config = dict(
    hidden_size=768,
    d_expert=96,
    moe_layers=[1, 2, 3, 4, 5, 6, 7, 8, 9, 10, 11, 12, 13],
    num_attention_heads=12,
    norm_eps=1e-05,
    lr_head=0.00215,
    warmup_steps=200,
    schedule='wsd',
    decay_fraction=0.76,
    max_seq_len=1024,
    doc_mask=True,
)
Below are experts of layer 11 (counted from 0) of a mixture-of-experts language model. Rows are named router (the router's row for the expert), gate (a neuron's input weights, with its number), up (a neuron's input weights, with its number), down (a neuron's output weights, with its number) and show model dimensions 96-191. Each number is 500 + 25 x the weight over its row's rms, rounded and kept within 0 to 999. Numbers have three digits each.
Before each expert's rows: a language model's description of what the expert responds to. This comes from a sample of Wikipedia text that the model never trained on.

# expert 7
It responds to: Numbers in tables. Digits and small numbers inside wiki tables, scores, coordinates and statistics, often after pipes or dashes, such as 1–2, 4°57′N, 1.63.
router:495479535541502488471483486503508494536487520537516478506491518522514484485499498472499516489538497534528467486487496497495472462504507533551489530472499460499498513500480501503509521498472500526484474467491472542516520548484532442475510527477504537475461480499491535484514507516469538444
gate0:486446511455562486492480486488522506501490526473534489485472496509523505523506456507522488464543516506519512487513498512502502524497504509507513494473505515462528515481475471503492511538501481523511497494482494481518494543540511513509503444479530486516459518510479511525518529499476507518
up0:460481493453553479497445495479506497542522546465543501522483487517524483499508480504515500502538531509491488509499457484482483523484462504506486543500514488503507499518478503510479481520527485519537485484458480502531493565545496514485521474483518458527465518517471499508496516538494516525
down0:543555494441480497511490475472482535480512496480521511521488559571502499504465460456485512496549535551538493520488499458496513484466520553498512493485478453516580494490495509488472508514524503462502521511484471506482500502532508530536524493501542471508525510476476443511489490474490457487
gate1:529497474495551502504465499485489457521514455475510475501493513495499465455498517503516527532521510544511525516538532515523489491492449470533495520492535536500495506464497506502467586514507531498507520462554457500442504533450515480539494451527467541469470507515505543532470508452531508497
up1:540506509497498498517465453521526452502500460485484476461513507513496485509503502495531549514533513487528515484508450484506512532517471506486512465498507510490519523503517471527513535489503527540498526489549465468478463488486516488500540508498487495530474513483512491541460493468508497480
down1:471481463530482519518502494512536501532506471485473492490506497521551466498527453445521577497496571486535569508534475486541504503536520498484532455514526501497511519511495546475455473498520494485533478493455503489505500531526518495504478493510486447504505502500486502496494486468487549478
gate2:471500537509487510433527485518499495534502505494498476525499575492496519514534546501497506461517479497478493505482508440490473535520479540436492479492451514474462498538487472497527507500509510454477491499478478466520526544465501470468529499473501470505546506566508503519499508506496482479
up2:480481506505512503456528512488489490480494450515470491499480518528513513518471501491486450482508465539554531484469494483520477489505495499485525522488502484511477513531486529504480533532471518506482456521521505475480512473499506495484515498517521538535494466493528514522527471528503490505
down2:473460516495467512512460519505536458504486504478525487497488501500522503509494462545502525504529479493490536477492488503499497502499468484466486493462521500453568486500505505506465526503488496510505481501474521506525469545514518493498491532491478528500478491467447514464518484498467492499
gate3:497504508514519455518529527505493417508447519514526497505532504484512526467511512534578519486566492532500537479539497473516478480514489517504488480530470548499505474507525464488549486470537470518505499510497529503558522528529484501462539537458484480504479515491440470478534543526491505470
up3:481489499491474476488497429452514503493516477536501491496486485517507479506561467526473490521499495507483516518516475471472523531557479457520521527535550527493507503472519533541480556499525529517491560444492490498483459522508548515501511443537512500517497497538500475536500572494509516484
down3:519513471498472497453480502472507509482452487501502531506504493468482511505516489482519533549527534492495460522527501505523523476504472507498495532550492480536459501470530540483487539472458518472465515450519499502457537520507532506477541480515501472502436505508504498491439488529554507502
gate4:535472500492503545488541510471497509503482502518544474481496531479503568474512506527504500493551473483574489459494520489502502481462482485525555524453494495503482502510487487509494510521463496493555455464542520516547463464509518496539492498506470481477454520491531476495497448497495474530
up4:479439470514508536526486494462486501513522493482484544495500482502474471481495525481519492514468500462445501546449522471448471502521534509479470446455506494527513498466533499461476504501498493499475486492489471475440506478543507540500470484490465463487512455466481510499507545515505478493
down4:452523521501516495516462517523514496505522495493482497536505458502500495532486458497530480469524514504462510510486501533506507455509526511476497475538499514551516542472533516450523465499510510481516502534504472486490532524530520512516476501508560507483516500585501506500498506525492474467
gate5:457491492489457527472538522482483509510499511496517466468515542485474467517503473515504505482499499545538523440535520470513537495514510490516505492464487482514526513509499516531494474488507530483491517472490503475495494511488523487491494482533516470502472499505525517463519512499514524514
up5:480524524475476495524504482491494506526487516508493521490504509464513493483514468559485535467458485506478495505492501525509567483520519506541570511477474469450505502483495515492508508508482486486506530517495553474520519499451558491482498474515514485467534516504507509511510486477506514483
down5:500514504477492496521493474494502501504498507489487505482521507492485507488525538487462517506505532495536527482512518478527486492499490450539494492442481544503490448499499501479497525497470524530536489560544516501476472473486476496485499490510499457527484499537448504488488521515509525460
gate6:498527484482457520510482512513527491525472502534545472491487481546485457546462496493486452511455506531497515522480538540501523486466488492506477470521491510481420544474528463485528467482513538506474443484532507491533509518481491511444560477503477501488534555506502547452501498512514502484
up6:497498507474510463488501424502494504500460470498550503517503504509452467516505458503514511508498509509509521469516506520534502511467498477474469508526475505516487526485534515503491516490514505490439503484508455484493566514510498509477535469461505513497504480439519501518504524483514517499
down6:519526472492545521543463507477520561514467544462476493488502524515535483540496504514495472495531504497497516478536534477484513487471510531454499543480495458510543516507479522490461525470549561521511511467530495509517563456531496526486513531513468512491463484489541496475493487550523462505
gate7:464480504511516504489529533519450501511517518516487534491490496533489520463499467564483526493487475530517475503493442503502500500488522529495473509502497462524506503476497485476510515473471469491548497504510556462505482511503490455515470508498494519492532491470498545455502479513517520473
up7:512497498481474531494508513450510506523449473467505551495509514502474475511518502458519510519487517475436497469490509491504492477513452499462494528493526533486484509527516460518534551503484498485486500441506479515495496506544503500534485475538508446511450484510449467521513508502475492515
down7:560479519461530503478509554474542528469453505486519506497497521446491529529542465507419494497460545505526502453521481528519491476481511514459476469477504531525508523480479497468503489470531493509466545520494441486516507481521473522486549484531550465501503480513521465497498494475495482529
gate8:529528501490493471494536484504519538512495551495503520444470507473507480459527444462532472497465476494477483487526474512506480473496547488515476480476528469524526486504456504528532504506500453483559494470480473482475509474514496497520522487510490532508534548504489498486528519515513507499
up8:499434508507521491455484501498483505488489511435504487532462523528516540498498542504495467494471501480509495499513510516437525499466469480468398465471492506499526545528506479503486499474497498482480500489488478474531527515478525480531500476525478511487493506499459510495545472520472500536
down8:527490503482544502496514519575494507512478470537530507498456486505489491542537536505496515510516497503516484492526472507485476470495526516503526496511496516486475488516490515480487478469532471501485516481479487483535514526529494495493504535493463537531502460497478528537533462500470473509
gate9:502466485403516528507480477498521486513482518512500517486470503483513492501556493499454429500484533515515478471456500511471453464521508477500479501509530524510500501533485516513510454433502503497463470471483492519486491519520495511481524487507496513488485517504478532525451533451490485521
up9:489472522476507487499511468520539529494509525526486527524490472491523502522547505497538477485500515552523491506514558536520507512514486509518449477517525497539482486486507487537469522469510481492525493496519526542442490491513478513480538474499530483526495493466478510497488541478486525509
down9:512508556525480497452551533511504466507506512447510496516487548462519500506511490504525495510488479495497504456522457517510450482501497502488531525498497476510491469440495491468527466497499536538486552536502534471505522540502533486487529499504485528523539522521492494520498492515478536485
gate10:478468490502514469502484467573447508522491491501525506454547459506487473515496488476490467502521486468494541500484473511508484479479473539498487525492443489492471493511497505525474479521498513499549492486467505515470473549516487460478472525460502486539520496472518519502497483486479528498
up10:460495479548494518463466515525446531506495479486432542490516492508525505481508559528523496466511490460477478495510522492472506536481503520487495478477465527510555454539477528542512503486463492487531501519449492502469531490494485480493490477469533495513516514506487513543479512550536456514
down10:538504493538513503424487476528480536523481496521500492473511503499468490497470504470551502475486473510520515493481507515503500499476518509507539522533543497514500476514520503474556503516505487490548526502516543465489510531466504535510524490460501483475494500501526517528473491505497501531
gate11:487451549485536489523482508476549508475533516495501492495464508531482494523520511522465512519540544510506516487431509522498469505586505518524488494485485469503467506482490523544466488516479511551485486447487498528439496486548513468460487493492460461534495502456514491534506506505504520500
up11:536467530502539497483482485506541475504519497483523514513459492527501499485537515528491524549515533538515546491469510506500524527554465503550511519488540462509473501476490535542490501506450517540488493456478515519459493508553507453474502513485499448531505502506486479529518484522496503517
down11:489493514521524485515518514442444450485505498492478474517482478503473494479485497500503498484513503500509495534471492516450503510482526513531510478488486528531461501484513520481505486515506518491475507439494529511470510483518478540521463472545517470520512512503509502480519455461516451502
gate12:476472505504516500501511491482496439542521511468521557500496500497499495500523437528508511476501518500491495511494487516459486494550553479545523531477499472466485548512498494526512544525481501520559530515464533494499500530502533459493462498559512506465506471502469507513532495482543511525
up12:469428502490510498504503498489491444520486551508531456483513494470490493542536466530520520444481527484511508515466505472507515482545534485546489530491485493485496563527494453501489508534470492549554531507492514490499478515499520455497463504546511476430491510494498500501482491490498539515
down12:494472505501550487491457498503505477501484483488502510522453483500469504539526461499523482477513523507487485525523513464438500484502534451514471500517532480481516502469477498470536549474486508509480467490473491500461504511486495468544495477552525491462481517513508493523532482498473466468
gate13:471523488530508498519510488511490521526535493503499469480449492531530461506537483527475491515504520493507551469483530486483458423485481474519499513491545510455511519468533499500500430519489503487510476519500473544502479529487514445511501532475487465463519497487498487483479483466462472501
up13:489471479497524523523498511461488489497494519496535549538546530467497503482485523506544536461513506532542526471559481516497490533543509463513519526518464488531536503498505560496506503481546494480549508474534526517475519497492512525492511514549488489532446484492523494543515526488530540521
down13:459510518567484504544489515493505465496512515475480523530512507516501489502476518488530513528536522482508531494527511464491510495484522477500462492502484512478504474485515502488557515534512476549502536434485524550500505509532503491497511465478524492483509507528540542489466555499515523479
gate14:516534491528504512533483540515488505459519543502547478496483506465508507514452463453495446494502518525497517471489505521484473538532537482459481542546489520478552503460518516550491516495476522474467503482504468462511477481514506533453478485494523482528547490509488485526533517474509514516
up14:508524457537531519459464488487508499482506511518490490553480491488488534476483500491473472471518529537506529533495526490477480554562539484487486518515519516487539464460498516559500490468457536452497477496504482539546506498518483514511522497485526474505528481498495560529525485465533496502
down14:516500535491442440523480517505492504474478486496492498496528523512496499448479546474509459518467459488520497517509449540466485521523466533493506476537509528439527514492489517508496496536466486490450499508513484481459487472505522510498482540520501504452523531529522533488485530479473506517

# expert 50
It responds to: Numbers and quantity words. Digits and number pieces within figures like 7,533 and 1,000, and quantity words such as several, many, few, five.
router:494488474516506464537509507501524507535539534543586514474463481517472474482518432534518498555503485504465522488461490496511502501519511543510472510504503499473509497474484494453460489519477528465480495497521527528519450519564518527509452505486461539514539503483505508532482509527516495504
gate0:502484494500481481466454543471463505502488468485506492520510501555499503525527465476499482523492512521472493489500506483475542483519503535519495540490497534501478523488527475569489483510495490493478484504485514522471471471511511511476483537513471505532535499477516527500509514512484528515
up0:507489486549548469468494488502471487488480515493490485491496518491529509521533486531503485525494549471522530483507539508507511502553479506505470473517501501498501513495527479490469507550482504471515501513483480517506529499517522476489477499500463534523529482457510506467477489494481476519
down0:484492425505481523534489538535470483524491516545506531502520471481512528518488524490499519468493506468516549504496516511530516501529505521512468462523502499524504502514510510486501477542462498508537471511484483525495514513469521505520456475482480532470483512465521452516499485519498477493
gate1:519512501542508503495543506488477514550508541486508517456524527488508499474499443535464495483501499553491502460498507478553470454458496512520437483459490490540494526504520573444508479493538494504489488523489535461496491534457491495548479550475483487509505523514526440496516525499490473521
up1:489507458489454503513486514464492469448495483517565453507482478513483511509484531438496492558489515496530476540480510525446538502513521491534536497517498465516514531510491465558494459496440490506481499441506526479509502482514525494484501485524490537527505514489505538533479506500481526467
down1:502486533497511473508515535497478498506487491510485516503454512516495519467505461532508531504494505507488460537497487531452543496486509535480477502464494527499485497506495497496520495468461487494460501494592445523524496499522464514482501469477481493484504518513500525505483478510452473525
gate2:543529505485464484500534505483455534519481484526527472516460479490492537502457479507519451495529526494532530515471499522471534482521467506481464506467497502458526479503537483497471463489501462509519498488540500543527508555540482449510493476484494536518542511440516535500480498491519464484
up2:469476449482479481485503471472511533461507486511508437502464512496521516508510478508550496483526527503512511523488524504484468489525487463504526502527501486468549473523524504492472483479481500520489506504500478527513501512509506475479516487444492528523532486507489527489469495480514501497
down2:491535475518499496477491485489523503478491502498506528473503491475496540521498516495477517528544482482483460544486486532489509510470504493514503548501499517482529504434505477505475503499497530505500460565495501429536460547503504472500510494470490482534518461508518540510464503519519523526
gate3:531511463498440509465524483495512496544506495498525478471455479455500456487528504476499493495522517525454559514528480475521495514515531546529531498516517483535499456537526470474540462527490551463503487522522517543524482521513497503498480504501506497464540532510509527495481518433550529503
up3:496529539490521520503483546478478526455501511474501549540564497495517493488490539500491524516492510488503458517504520517448479471508508459436491506492495545487546512471465479510527495506513490531488508496510504457448535522489505519459531512522524482514482493514485478494497500561500512503
down3:545479476508472527467476507502499488522485581485505539464488503516513542509457516517523474514566540483442498519510473466485549537495521479524532498546451509487487521573481518526531516516528451510499525476481495488492479527457490480502457514445481525507517528464467471508468493508516497469
gate4:547502464495518497460432478519523500548508480534526470486506527492496562502533492491540513487467501519541483480511519470510502478475535487553509494477453433494520546462475490485513448471483530439485514509485496497524494537478523483518495500502526510518473478513498496455458490474487535477
up4:463492469508484435519515510500532484526501480510485543462489494522484515522500495498525484507479527486525502490546473513500459490503551488517480497485442509448496472495497497497497464489496476507533500511504484517477471466490536492479517508506499512477493493451504518515490527509498497540
down4:485487495454475525515480517510496475512536507459479490471492484477482535462459518501574473472497543496450481545521488474517509510498493486443487505469479506495492534546479507512533476471524464461535482492470498504492473481530463512490529502494506491467487491483539514440459510494530520484
gate5:500498543490474515498493567468528512533469493475529506541458509557528468497500497504480488541500484515504485551459523470493502484491534488480521521433443490495529495518456489500510512458510505504506527502526499457507531536510496486465518473512479490475531523463480475541510525527503507518
up5:515522473516487512516464468465473478481509534496455449485472515467516537490479564472517485509524493490529552529563518531493486509478510481515473510510528520500477463479502561523472490479475507492517463461484506524512461480425529515480473528520498532497512508505538546481505464506508538424
down5:517438531526492481529467443505536444512517521525465495528497498473500492482470499491515508543518470497472490489486511507484512489455489475492496491546531502485479530560554495515446459490481471480525532490496485490483528491510522487465468506516505452537508499479457520486504484498478490523
gate6:531477471464531493495498486493518516460514484526479454507496509497506489474510484532443517489492487508471467478478466486495518511510524522541492488493481532555466494502545500498528500425528516510508498498492530502539496483515495495504514513519502564493460517482477512503489451490500469507
up6:539492453491514499506525482547539515499526487511472496521507522473485492503525455533482488504497483508484460521478461487524534492494529538509471505494509526483495494517493511504477523483516516508506517484491465505537496468498501516505527525491507484501477528486495495479494499493456504506
down6:517559516456494444500482474520482496507505545538513467486500494502505481464491462546445491527488520563562512486550503482509511500523531538525534532494456505476531486533508518464517471491516490534502524519465514534506527516541530491478539533480456512522493488514489525514466482511521534472
gate7:488525495494501467468521495523503467493506529482512496451448512503491475517521495492535532464532491483486530475499506474516544470529475521500473505497523492510504490520504473481493476496535476486536488421510467556534470498520508511500484483480484503483496454504505520495483500508462482507
up7:507510464496475516482520508559511488507462491457506483481478523516495482502514494532534488480545474516481521481495500481480556511467499486492524484513535510495482506524460499514495456499535473501487504416505519534537450535498525518487504480463505464456556453459504528506507484514506509538
down7:484528519489476483515522501532505487509503515451497509483542453506489493478488501489492509463480513498468465517484496496518510534514472496508440538515502518497530528500524507485526483474526499470544498455471424500509512522468510516501506493484532490478501484479520480500516491518482517521
gate8:517461495481530486510488499495494503500576520550530492474500497490496505479524467476513530482473484467469521475472489518504522545501520485484498519440511489468532511489542510480491516535466501512523492469519501499505494487578501494486463498503483474485489486489509558511460527487528534462
up8:482522528494496530475537540503468473489453504478458501521538491506530474528488527534509491522490505536503485510496506494496476477515487529554493497528501499507490486524490483542540546473472516500506527512455508495486522508454484569536502513509514529460518492504485470500544502505504487514
down8:522522502526450496504496455460516502491550506502517512509522541472503494495540539480506483518454521472513500507487470472526492500521500500465495518463493496514506504547506502505487450467488572494516488495547489518514503492498486528477501483443534443500464566492496482495479520467500505507
gate9:479501497476497501519549479476452468477531506486501496485479509499520511524495505532532493483473543510519506493487461507521512519543530513496489526499528512494527502519495534521443478522480535486488525480492526495496467492477489515497518469475533471429531488498543464529479468489486516453
up9:473467522460495485538545480485484495504527515456498494501498478493494520513523534506540466506508533510460508473463513500491496492529533530502499483487513507534529480509484509498441503504489544497484531496467540494509482519495487518536531513490495490451542523486545474458444474480518468499
down9:486537467516484510475483506509482491513495465520522496521488483491558490462479441535533499521539532517547522539513519526496509527472498543481530477517488477500498504492471549518485525482496472526489477532490509501467505520503507537477516564511489527457477493490489493460498487513508516488
gate10:458490498490472500494546576533536538510511507477500471502521515488520482483511490528498453504473495521495514503459542503540473502570473498512473485459526501506473505457476495499523504489544513511510500530481514523474501485533481482462495471479483500535523559474525547539480537490515497520
up10:511527446523523500532468521487517437490523479507515499533527501521453540494468505463476534479516496516478500499512521478489519491476464462521544435502521533528525503489519486494547515522484520462499471493503536496468503500508482506506462535523493531543514501503488512485509496532514508467
down10:492490483523500506525455497490515497561529478522492499521503478484510509493481488478506484505488481531493507540523496508463451509478462508504525470508488540520514483478483512507534522493498507502457512509489517537491499490495484486460490507483442511526479506508522466544460464498503494444
gate11:501525482447529479502530466482496485528474538518497465509469527463463509493497506515527513499508462499477482533479473522495466468560510508485493471512504518480462466495479506511495476519483512517473500469524458484471427480491488535455519465491483522516522538506488474493454485489492500476
up11:504504493453533459462503445472519494456479508503494488499487536474461508506494439498555513524476490498471483489475444500514451484533484470502508450488516489522478490479467507548492497531525497499477471488515501520463480488506527507507491476527463496521490537526511493533481477518470520506
down11:452529500485527531526536501489529465513523532514483498510533490516496506472503451464499474541468479482512460492519472508506497500514509536516468484520489496529468496547522488475515506481555528482539519515534486506463487469508507519477485474555468500481475495504451455468500525496445490536
gate12:508543512489517533475496517481493520481489526489478545483535489543519468486526494492463505507517493495502497470510519565488526502507513485488559500465500516485492549520529539496511507454508505475543464501512493524482505485522492466510464538558537501478498512497501470514512504496470504504
up12:500460517527473503489542453500537525499482473500474509463503527564492497487482487500464485478471516522509511464492549487537520510513502514475484473509462520483530508494564514517494491489525497478461527485508509496481513488531471530526477556512506504517507529551497481514500521427499508512
down12:498502475527462524512471513522463472454536455458488477477513545496553484534521496549515523502478517526499511480512472498496482452512501535493495529458502472511434500481467487511527521490448502513502516542521509480525496518538504458489527464497530485505494529479490498487487497440479504536
gate13:529425489539511497496527482554487532456528553502516506501509504483508504508556485512525495518476525489536503485492462519501478481508511488462509496504471512513520508505484479502490474452467483481522512494444473498488539508494521517477512511504464540537542554515456499507485503534495501538
up13:497515482479517501514488501470487469549529468469476474496484501527496476517474471482508513495493476506489472483466523454464490461479495499495516511504501525458512490536507496499489525556500518496509484537513481456506474480461505506496468457498537481492457508464475528472509473449483485495
down13:516539543471475517480487513508461496523493512494518493535488513486509507484484509503466502473507542496515532474521512464528471514504511494462479504487500482486465542477485501517474462487513494472515479525514529491547494491487522484454505484497543488513515518523461514498475488518505508492
gate14:496468488486501491511479536512524510517561520463526482480474517531490518496518475552528537503501502529446510517513480479473532419449486505529517514567497494477500526518488542487467481496523469501507509454487460479485489500550490474470521499497481493508548524569474474509443481477506543548
up14:491444487526510507563521490477518495532522516492523455476475510528514525524524511559521524509551506513451522520516476482461525444500502499468483508536471497528498555516457532511482479518491481522510510468517455454475465515576494454443495496469440503515559515530475543497427488490512518514
down14:466460516502524491537495499509506511478482505545486478491485535540546492483501502534475517514483512491455453483539452504441488469515544490490509496457474488524526478473516486488469500479428517554514561508510524501521518530515511530495480496456466502568552502483463485463505498511513516530

# expert 49
It responds to: Counting words and years. Number words and year prefixes after the or a, such as one of, two Swedish kings, single, 201, 200, in stories and films.
router:488489488541497472476518482528468549492495508501490512516556520530499458466520512529528496481548494517508511474527515498495497507520446501518471509533498494525475481494464498443523492539460455502550519555509515486456508518465485479483468527463535528505517475484491490497474518516477512520
gate0:472499519499511463506497530489452515539476486526502490515489506505470452520474479531470482473491480510510550483500516506472472518483461498523499505498490535541507500452531491505511530499542524500483505499534494523453473507517523459518512508500495511498494512429493521477455464490549487479
up0:505509494482465534507509493504523491482550535471500523512519506468487521465505516470528480512502522493464438533507489505514517483489536535474506491504482440467510499543450523463494476500481483519480485531509499450557492495477512504474506525489522478480479456542510511524545530505467511517
down0:471469525482503490550488478511514522492512502515543480532505480554524524484518497487523517499519465489466534553524516517476502481467487516514498450540533497483506507485508511519509492507474539514512505490467518494502490513511564488554446503499516499502518468540505463465514496455522517495
gate1:485517474469474479498490528515496544510549515523531492486450500531466501495509482508547465486537537521520537496474548506521502488466483494505516498523524498501537468480520512477485531494502523506473515493490474491460485457488553518538482481529508454507557527502527482462483492473489531499
up1:454483520470518491468487529496475480479540518484512479507505496508513482500553469498486517501465533520511510525482496490485461466462459492493488521517462461504524484527482507469548514477503472500541448486493466489529533520485513477503520469464475519513520481493501550478512537498469524529
down1:454449456473505498527524457532451517524498491467505495500463486481490529533496510517533526514509428478516477495496493536461479465507547541484506465492486485461496495494489431550530491502512501490489506499503468466505477519495518494451510550486528478510544521522501501499514523470437486523
gate2:532498476536545486515493468500459490533482542456519461489530509505463464489523447476498502540498523573497473475454575504513445503511510469483481508488535499465548494513526529535503467519486530486499503476477470543489490534514526494504527480510488468549565495482484499495494523549491461513
up2:526533521546550475534493435489476509544467544475500444505518549506485455514498445491519520514482465512501486489460525507523495496472473475492486510470520527503563511512526555512454521475516530456505519518473511469522529537516532494545506486508460494555533504483528493486473511539492489478
down2:514468464469474509521508517476470478511516540499486474478450467486483525486504508533508489512467518474450455495513510503504473511527478483508485509490483523492425508538512524577528520521520475506487545508483503506486507509458461527506471520484539498502487498511487475514477507521518486438
gate3:540516497550541453502466546450498480496433458476498484454539468536493537504518475524492509468486514500483512544519523505479517493471476534497437517518496530506490486534503534537547521510521475491505534457519528543501505480494541519519512479483480500497501503479512486503485497492511551504
up3:503521511491468489518518504531466546505501492526536448480491515500465513480537471516534480509509548507507494484476529540503539466484499487484500544516493497464502506496506492507520498479533460553499496521502483520513532488497506520476487481512505458480461484488496514490501468520529469476
down3:535507508495486512514538497484521515469474504449494468494529524475498507522522477511511513525480526554515504510537538474538551449514476456492531509476465511479499511531497483532493483502518492488484467506531464487524494517529481510510494486508523473475496536497507479496555495504482471464
gate4:478495466518510501474506479523525502512503524533518478482472473508477459483515517477507509519507509475495497501483539489535475472496493508524473529469533507527526468485509465467476470469504523502545506497515504548497487500485484507506500508496519504500493458513537477467490469557529505514
up4:559522485510509513480502464507524473519483502516480475510542506541499520485479508467484476512459499503486508498509494454508494523452494473506540539481502477513473481522532499515501491483521541467496534480492497485535532497501516536499508482488528485477504499509525517499544483513474502511
down4:495508477501487500505514518497493512495542498511504472465487499505501512461484499510539507484500521506527487539436490489481487478491497562500458479537467511498458486510492505475559523505515518520513495534482501490469510500510472491525509473495553484504528531523516529452508515496478507513
gate5:491479484525509514526507562508486530473501495510523526477572487502549524510462510504544420459493448497493500489466506508502502509503482523542511505511469510487473503510542481510530517486444499545516514500520547522515472492524468503490467508487521508529497545500465516516512537522514514525
up5:514532515538502483503515513516499528499508516488522507500471490505483524511496492533501456478525545498509554459493506509489513520498456533492503490504468523475489484478499496473518469489477513537499485501539515504548516481507444531447506528488487526491520545457479507505493530548529486496
down5:557521508486489520516519509467515496490485479499476473512482517503492541501509511504456525508480471512500476535487517520498502527523500520513478456499504493522503493505509490475566470501482456477472513494527502494501521556560512510481546503483533500490484497510525522535487458490528516525
gate6:477509496509508455510550527502501555498531484503525478534512499522495469511493512534462494513488495466502496474492455456498493545504482511468487500519534549564476469534515496534478524453551482519486466501530497538521506469502497505527484496461537549540481497503507490489441483495473485487
up6:522490490472488543503463483484503481484497523479467553471513522476510530512489482485488530516541492474508511516512520535535519449482524488516534471477463480451472529464510520457521439523472514476498518505476495494495503504504529491441492533563494480507529528523475502531567547504536530476
down6:509518491458510503488474485441515481466517473513478522456463474476481533510492554445505528478524529545517529493479520464519499522462524504493480473507477500510508516485539505500495478488526534478483470519504443492477495473494509470516488481505512511488448483503498487481486494495484448523
gate7:486473490533471504500468521495505510507496471529470515520514532528521504445515479493489526465519502452501511488509512526489512480487472510500508474475489529514500467485544514525454499524471485533523490538498533462479480468530541489518469492434508512513518462508527534471502459512485460521
up7:462529462537499490506507480535503514489519493471522530480496507484501494483508460520534484510546520521500535499513490479496518533527498511491463518463527487532531506477540497535485519507467465516534488544470524523469524510520480524532491511482502518555518516517530510441487569475506507478
down7:458530501508527511496496523512473509508506498489501468471469514524513473494507490496531461497492467498491462503502525495478497513501478475486499501441510510491478465511497495506488502520465511480510498522508492522514501554483518478519509471473520512484457496440514503472494468554457506502
gate8:499565506570480483515479532503490518496520490503503537488499541464509486457533477505497465486455503558469530469510491503473480483515464490500503508509450515488503523456505471490530485484434511508513524516521489498482524523494509485493457514482492529522481493492497456508467508474488478498
up8:496496490485500512486547516467516549501483496510493516462441457523539456577457499501542465484475523504479483520490504550515489471468534487498519502483488441547509465520539466519520504518510516486534534537458582492469540448512500506488550551505479541514526459514491514489545494536493540506
down8:511452525514475497493511517537550511493513490482512444487514501510501515490470518505473456513517490520520500492500515517515531490477472512474542493521471487530490458537504477504491526534508489472532512471503537480545536488487582518493539486500499468441500502491500516485495479488537541486
gate9:504507497491506489493503477485515517479501474504494464532527528512499430504522524500511483503513507454540549510487514476496476499529529488526479491547519539513509467505555431471487494530525538499483524487516496495497505518494494504489496515528508480498536476487519481527532519515465509509
up9:491523484500534476474510475496507508492519465511497484540513499519502412489561540503523500478534491470519513489515568479482479541516518488491498492537553507510515490486524466507467505523515518479491496474475508487463514475503484477512500516544486473487524507535530450530511493519464514521
down9:517496472502514482478515511478539474513500505530549498485527445519512483509507499510479525474492454478484527464479528504480490525512552488488471458467512497454482499523489460496510511458490509494490468497494481491510526495498489440527516522501501497477468480525484542471506470459482471491
gate10:553493498539524480496498477486486477478537504492459542508552541493485459477479462488508507511455521478531510484501505493507500505513459497529496512524529544456491552501493504474478471495524515485529461492495507537486501505534502496511462491502475553496522524483559466507546549514435512456
up10:509491501485479495533503497496474513486463495476499489526458464476543524549491569551500514485495460533491541487473492573453488479482514524477502449476484476511460519514545471485511510542497468538472529483474529515530492492452521537498481517498487493487488456553468507555496468525542516515
down10:473508539508533506509485514525508458519511482502477493521526505473513464530505534530517500511526509492558488454522488471462503525446498473458516495495519463507484504462507549484487464478525503490493534533488517519496445502525433503534518481532483497485517543511499508491533516471479512500
gate11:506496511481493535463453533478485458469481473448501541564472492473501516486507469496488511518491473534545510460504502507516523483476501503542494503493484468497523497458460509467491501491504469488565449497470470490488537548497493511513489494503466532476519473496498505447498486476496475476
up11:434540531482494459525514547512491538506511546528526508507512469490515482520501529478510517485483426501433494472497520478495500501488527511472495510493485503551495491519560486489492502501519495487471539513491492535503492502538526516505522499524561481497448498482540479513510529473471528501
down11:482495511479474456506487499473532515457485531513483508513482490469493512463534524494521470506471491499522502521550479507503492498532535476534521542517515504496493504490550490515483525501546485568530535507504490492476511497542491506451493528492503550545500507501498513499526458549523491481
gate12:465533480524515504498500513516507535460514496518481540507482545499523473472513489502547500485504518511506513509489493485473473512483484555503492469538494474460512491501555526472500495534487503485531501535519490522469501471511484530534486516477512497466488511492529484532479485520523476508
up12:471503472514483496531482517496513517483513508512526522475481506497512509487492487489519517491501494486515502499473456526493438524503490545497523494515500468470523470489572510467471444539512475491507477531518472508485488481531476529502474514477488476458496530480515463545474488518512445508
down12:494471491551495492491484518490502545496533555507477481460511503520480497468463507478449519541502504519526537477513515475473491507522507486547498485526507536527508477540475502465504547532505468547492526483530508516501496507489521457491474465479513553501524532508457530549491524521499465513
gate13:510555524528511522533538494518448473502499477555496484534516500514473487468495465524480501449553508489484507502562532489505557522476526471506565493496498502458505488489524464509507492513475457500524521453523523498547415505506519464504455531491499512506490520535519505472544498517466583554
up13:510532524520512511510516530512482513507528489534482453543527496499482472472475496524472516451514527500512501513562510500511512504459517492466545486503494502470496487462480488496511534512495482493518523459517508498515458505528538473517478492489487481496490526558513490515517513517472565555
down13:487532515486486491482482482465493481475448504471488497498502533504486482536506489470442522487494509494500505486536537516478453500486520520464505504485537532491524482491503463523480525458514477468524469499476524538482466511501541472528492536516480462498486518503484468472536519504485538526
gate14:506494527456505490502497446494462455488482489514483515505498556531505475495526492507535504480510543512489543526506489486501491485513470506517462486547511496530523473495471533480481509536469525497472505535482535516503498525462532514522438536514481460554505484465485524471506484521466470500
up14:487497485518490539481464551472549486479513478490519510489513449475500531524486541510489499519471508463514474470479512502537517537490537490468501547492491507508485504507521512527503481453493450496533483463492450498535501516539471523514543444483538511480501522491472469540497459504516515505
down14:507500467513521490499546556502485470472489490515493523540478482502457448503532544529469463503473486466476503503532523496484440527511482511491516481480537495524467524494515488475524484519513500527488521509523463508449481479485551538525494484474505507515509487533488487582505536514503488505